Below are experts of layer 6 (counted from 0) of a mixture-of-experts language model. Rows are named router (the router's row for the expert), up (a neuron's input weights, with its number), down (a neuron's output weights, with its number) and show model dimensions 80-159. Each number is 500 + 50 x the weight over its row's rms, rounded and kept within 0 to 999. Numbers have three digits each.
After each expert's rows: "gets" lists some tokens that make up at least twice as much of what it gets as of all text. This comes from a sample of Wikipedia text that the model never trained on. Tokens count by the router's weight.

# expert 1
router:518560541535510469455482493499448474523471499538499445557569485489523541477459543435519546541540516413525456437550473499470541485517458521533453516582545501389451416522510543549629422497538553483410526483514495501531546519524550550442466547
up0:471537505569438514478538446447531449551562534576558518520543485500495523489515580487450421435525550493520508488515521547444553510488485520557537519520479473377490538541570510421558397477609506526421497399466489412541536522455524531506427473
down0:562550522428536549466552379576506546527431473559432518531503419580467566497431522484538427478503468498434445565572515510444374486472512516520485461417532478467545502450516450493475517457367599489580531531596524454501486584540357545407507475
gets: "O", " The", "A", "ie", " A", " John"

# expert 50
router:421462551549521480543496554525473553509593547612543483609494491487538505520557490513530476521455564479470498462413504523519538457470476509419496521515510475456521480470489523548551508428571616485367566520476496557495430542497496480453472526
up0:523518546517539529469495536520584510451529530535537546517498418410444496466371472534569513464606520570409517436452453638481459517453537586552589516520374527514461478481402439515539542604513497424482450460551453478510544388588511564492447459
down0:489490396591481575452467561445529586427544592546446463527409521525527517464516551540559503448465434538489377423457495503472627524501432487482487542466472541568517576533445588552446367452413462572554564480478423518543409482526487486535588431
gets: " was", " at", " by", " to", " after", " from"

# expert 15
router:553405524493359481527510570526519431506488528511478473448488550556485487496488539540468493533527501408551490538529549541426530422438432463459488419482465409403392533456521538465482448493617500544502437432602571474525415549506545516535491544
up0:483528555568588495496511392466514560514459542476530430446483496523484489467593540472422467419460541444532527482448452445481527528456451532460505525427527532474483509455504482542425504502568512552559520445524436491489448500533537536477405502
down0:500521583563464513484545468556544422504583472506602546522480566474525542560577515439521491413479408550561512488502574517449567419491460520491387500533526551482538556438561500549538477532446463475503489535474500515519503580521563472539540473
gets: " |", "ch", " and", ")", " population", "op"

# expert 53
router:442511447566566468491451482530546486488486479407521562487517530528474481475512508536540489537472530503480455473511569492472505514463447511495476462591438522497453492475515498433549481445490503507493504430502515471520485530510581527492453520
up0:570533450389461450542516484492518475488564497513377490598481545477523507546529495532490494470583471469571436460521509460468443445532514445518525549521519574470510543527540530485563414559473581563444526450539524508467642569489515570445502452
down0:560528499460511497407491545506471541442419494588563495585511407497506576496564561485485485521577583478482450508419449527474429508537464525458516541536578578485545582440381468436514477457610504430583467606500547433470475537592467556421496471
gets: " the", " The", "The", " \"the", "the", " (the"

# expert 57
router:478547531527547489491475523488490601527541569449525580494497553580503550458521579513496434462533529464402429381473506499482566536457420500492516495444579425412428405485468537552596491458454564532519434520467582438505504402518474600479512575
up0:540481562417604485448459434566544563388425589442445439451502575532463458560559505498497444497534417483490519540505454581578405525507556564577564465616502479441477485572493470454534598436522530614474505502439424597500460443517508496423489503
down0:459485539410519591434488494557499452456506412524475490523600461395451440489425497437522496428477490588506591580577477509517448495480485501494580560484466411485628567540480581477484491556560484517507453506515529409430534478411553512502466418
gets: " L", " R", " F", " P", " N", " W"

# expert 52
router:482455520485462393535438597447510405507555496504482496499507445526550458407495487518519490439506506480530506502432556523505461506406490415512499459537592470470487459518467534544486456513524514583382476519548544511468459489527456456543488531
up0:550428529478523438533518457388609466567583528575485494486505472507415399540539488626452527471606491525448430545499470560435493563513524573484378520479547628538484480531492487510570400411518559453354491413443552531518435483547484471511520614
down0:557389464469537513499604520515543483568468506520521430516506433539582417466502608485534446517454428457529516474513514491475470548493542382494452482501527506534536506557551457427503380572545571504386515467538523474581400529535511461475436502
gets: " on", " from", "|", " of", " to", " after"

# expert 31
router:481473587444470405460409557554562511472554559455536502471502484462443567549574578493568544454535502496466539468522557564427500547438552478523469494584531496457472420558426523549544422436410530535436593499512535512551546444420515540497425469
up0:497473523505475515525471512472532537484516607459502522477499498542478407560423516488524513559512574502560369383544500538474485418485424520625519498537487556516538568563413485493481558480419536624605564461425435501495500495532424518510518483
down0:555601545489429522526488530486498461493564613442526503482565620572443540419449515546516488562510488559576495487517543425546532562562500469424416464449506559559474526521527481481472552590451546482605538525397459563510543472552477522485538575
gets: " the", "us", " under", "um", "is", "ass"

# expert 112
router:510577588569475453485519464522448432487525527491504506453565451465462473562503539593542451483501564424565523490542560480517627539481453464457460511552454543510513512453509508528607557441477408557476429437495517497535448444462533536562519473
up0:488447577555610585461546540395456414452456548547514512440546479490583577485481489556446531538540555523513493489429434507413548509583534512526430422470456527572551519443467498523579546492472513589426552491487559511593435413516539525506432509
down0:405500447484538508390454493408472466504540502524475475455447412559479479440487513475510432504430504477395588619523549505436467466456478553505542501522456497548480608487440508462513553534415460491462536422493533492432573472480395481458562423
gets: " |", " information", " work", " st", " ISBN", "IN"

# expert 13
router:487483598490544513412468520491487518530382498447530537519472456573538545501647476428501533566621480476474500468490437529453455481484429508516481443520500471445476403521513593582556456430554492560486603522402575508616500445518487498499437582
up0:480460529565541448463586525528556507497390448492557462430498578456476533428534482515402607539442477528509498446485466582489467615458435561508552478573418446540472483448523485506520476481459586542454494548402533474492488586510474483524586521
down0:446478509538487523419473451603528543505523446537509475480568555433468415462516478459466491557508536522537435505538584478548563462502492539554434596464421485443477465435500426495522461430543531429550530596464603566449522429502526542466530576
gets: " The", " of", "s", " You", "\"", " \"The"

# expert 36
router:405580580524434526526490436562540573521528577464574500563533494492540541413530514532522444519496521428581466467493527619431607477450413520521522511558571448470474495500424563543525441480500538590517576520492515479658573448528531522514487566
up0:568441510540520477528564501442526573554509561605505456637499446529486556526494508539526469517449425463542498478494489497419568412529472488505529512614527564587522499490559490519514534442428445437558533488469468526506511531508531534465490475
down0:498497507589523436511508486671469401502513397515580560540510451512527432476528597458555525400494437529482493401511551565538494510491580450514514437482434479497480574621478517533493588547586578519496549524545535437513456596609525481518572523
gets: "\n", "oph", " List", "==", "st", " Ph"

# expert 89
router:450490508397500544533477415492540476482474516493512507562493538477473548402524555498476433470602572473545509525434499394490540511466511463545558456435511507474438546474449546534526546463504521615453492521483502491568479424534566501403485590
up0:516483511499477500583509573519452531502532528419506522482516484523519439486585439517446500448438537476462413505418484504515406513527494500540520463509447540445472482409493489413574453427501520510507455533578533533603555493514482508471551453
down0:451519511573566496588529451455515493499591560510525570459463485568485449498454451497573454471512450549410446522477455523553579535470471382541430585477550546517584468391464468478537465548466585479513428400499440490436491476479488562540502539
gets: ".", "s.", "\n", ").", "es.", "ed."

# expert 70
router:511482560453456459542433476541574539523587524493437510459496531531539511499578501490549434449497478456416469480500555477421530488423400432536458537509452452406479525483481596515470557421550438539458467490455521626479565551430464539430434476
up0:523483489592490434461404455559550492507536557480423528409485545486533488478499443509541564460493565504394446544515462435476609423400486402442488381457506466518481550532579527518445508506530479485470470419423446478399583520523605468472431431
down0:409424556489444397530455628546386515493486470543434406532425487447461486580571518522564505569512486521473448498498538424465483502485440566551535574504551634464462453496511551527535557546586425494532568429474464465517544529567536535570417496
gets: "is", "ic", "os", "us", " ", "ac"

# expert 76
router:384482543528494531499527436482509429537522546490506463551539507480518510514456434449572632492511535370500478481406553484513597400448447470627437514474469548495537471526542525500530543370506544535493525463578584485471489447511439525469445561
up0:453416490516492495555512416493442426412501548485571410556553462494521447544454515450529500434505476515518504557431522517530480526479491352527464504488367516510544558487522506457631502505420452529481393461413514527559564514486543494481451406
down0:589536524444547435499558538457484474489520499495522393532577487508363471489567456544425406422550491491518412592526527526428426576520421504458453510469506484356542434517497551484624552565386532440492527476572462477481551455459435477490637452
gets: " first", "th", "ah", "ing", " second", " last"

# expert 25
router:462468538430539516504516447497504448538555522468489590464552514440552517479433411585553521557533477442438436519536531452564453460479405490594505534428500496495521481460511542557631579483426480510446580432431557482436571452506496480475500525
up0:482434467499412514495479536474512523559438543549481533438523516466489398568520519466470427434514496489442579573500517536436378467535429564547488532438494564417481539422557602478574445503506441511482565350451492455473503519503487594465360448
down0:520506611482473530449530493541510564499430546600460552538571498510556469539524531474428462455463488554464482439491446587404486581568464596469507492544493472393560485533498511464544526453501544473561607520502503415510486396496533564456441444
gets: "al", "ay", "o", "ur", " more", "e"

# expert 17
router:395506465574495513539555531469469410521418498500615523580508538522456538485464493467538487435548508505456443446519502474479500494484439440553491468592452464446447464510523554504554575502575586508520550510466561515492502513405515485502453456
up0:510475455447409512568500613531444441495545570503551426558480464561503444425450458511520560407453463488509547512527530447486570525453474476499618401488438458461583476485428573482533523495584488476463541444563546567557433485434529500573511503
down0:508429461672468553457490581564540532489527542583457427433564505488553460546546489508490446580418461515529573552516493406566437504556587468563445450518522466435439452547626424448429483506494510523581494493475540536468534537518555460497543426
gets: "s", "ers", "es", "ies", "ations", "ings"

# expert 34
router:521553509479464511491514508525548434489475541455554625447550551518424483419558554527567507482478631513447417438443549520416478468486492492494573520557427538484461470550483507508524539515514484538491533531468553515535407383507533462451544489
up0:501429578519540503558539458418450492488575524455497582542539517465495512487539535550501449515474546530640474482476534533466569477582590451454591513356552469439451512552488396499490470390585446510432449542539482493449415537439553519436507517
down0:633470550524454375513553583505386546402528408553492421543459462458483500509492397511495533537470523452416552449505523445514470481529438460465520493476509527524405430458489370479493432536484502464446480513481464434456472406468558482533552593
gets: " the", " of", ":", "-", "|", "="

# expert 33
router:417453552594483490534387553489519468478461470465495530501578577486523498517503510477579531470499547461473474512390536444431477431418490406526482467463550561450441486449563516480512411483510528534494544519532526567493507491476508503384373610
up0:553488549517536468496548551542449463501538586600439526466514528557491532575513518500492508505447535436531484463481485533558486551497534442483502488537469464496463427553425541449460497508463445488503428544456463514574472430558502533540470451
down0:496468454502464451545468548549512544561581462452494491439462576451484486520347498469502507546532494504537445525581490580497477543500552518509379435449507431542591476541641545570428534509420478520499513421470473491532528482456476540470589591
gets: " in", " of", " from", " on", " for", " to"

# expert 55
router:517568510417492488463483481487426548532531554540567520455520546563586510453645529425518505500551513494513443512513550529434524432479510528499476476663469466408498502503481482525564509467432418567447536435563601474545551426511644575500454527
up0:535447519452563550413455501398492578521460490447535450514490547523553482417462500414585527516464552454496528456472495520555462524504490486494622496467519500410437465481547511567489540572482542536493503406429544532461481473527609482456603451
down0:557480484510559540498514503470593564462435497495563464401587564480601521500486421418583434543478510521520505439489452523474562563419576510506579500610463457521397532516509531473502481482545540489502460451482477402552502599494497490508536421
gets: " |", " is", " with", " a", "|", " are"

# expert 80
router:535526457496463493502529476517536468446522528511471514524564475477579434506499546520520456475480481430560388542454546487537514498420483455589522455574528595489495541559502524554562534482547533554505452412464623539556515453410525499403512517
up0:567534544498417478474595467485444481610529520458429501537551472483493473516413523523541467399445510556551521504527574460482463535415544512498470481501486558523545483542556545435558514583597479580433563413457531447505560391507567590514522478
down0:583413532595443548592548530417535502543438453485547456478498437468535507459421690505537477525547500529471451541469496511547442493455514548484486447492524458554352504465492457504521437505425461370541452413510531484516456491566511584505490608
gets: "ing", "ation", "ics", "ism", "ment", "ion"

# expert 35
router:402535528490509448495575451473476440429438495520447490606493521487445590441492494539528524547534529449539374550518614509495524422492467616578482415544521440494398496513455543546535546486507468565428517537516560576419522497501592566477449625
up0:444479461539502409476558539467616504453490486397431473496489442533535406551546533579432540469479499517484495446518531459395464564483545486477553491485556473458479512458417540422404588550476487466522567505542437487491527443452462483502520492
down0:496569465451506512530549522487609523377492513488495508480479477471582493516566452474512532534468632482529495563503542546555521523512449522471496531455436487512384475476448480380427482485515459464483504469542481503555463595497564504473553494
gets: "\n", "\n ", " reason", " respect", " order", " Loss"

# expert 110
router:426569502490517427473471477529485504478511487538501499526549569550454500482477512526529551559552506462540438491477567541510465436478465502506477491491491596521459515470474551495511553400496485470517434492477549476626615487554578484518510579
up0:504534479542494469479547473549476462536541516594511424425528448498397532488492525505538495517509533454514509506566537419545384499374528482449490541463532546555437468480483521560468516542522550539508508445396539475497605574550468407508507477
down0:548445448569452490576567585470479494564423386499447381543485460530486420512464541495484449551530526442459567468471460418452556529553483487548432467515540580403550486541388450472550577464488468500574555440472488462456488439481546497507498541
gets: " the", " The", "The", "'s", " his", " This"

# expert 100
router:464546453551449433439450464582540470546517524589501489494438467532583467405472417476525515529459580438454460498577510539467514316529413570602565550505525521547463439518455505580528531559541403499498496492493517609542545524535541533573499512
up0:546511441510554553435505505561476424580510455483500589463442461523502502511456508500570533567531540484611482514485548514445550440515534440482488435464535484566554477491514401590500517515492448408460465522484487524530508476426441560497509499
down0:516550573468436465514497509575548481541417593512514534401531452496516564506431434536515497392434584607480426496483471512464452507497543437519520490555400458515571466551584549510476454468572436489565531493469499464563438495524535473457518427
gets: " the", " at", " a", "'s", " where", " which"

# expert 8
router:498451559586488469507419482455538441472477460436521568495610465493539512482485554494645455498485586484455519539511512512497461436498473421503519474453604478433435431490600517564581420495493472466532528482562545617569451457425588507473518597
up0:535443588466545473456527551507463464452428470447467493563388445431491548497461431509489479468559489603539531517469468463526449389493498523413462456542482536459407587636544492565561449448630496506549505441469468493544424486529472589501496552
down0:433526518482512527481558571429445603489571540491487395475476451592521450479563551601479423509440500520511566538477536462532464555507475533434594451464426491499429538368573579570470407505585515584525478529486542497443510501479541526492561477
gets: " of", " in", " for", " on", " de", " to"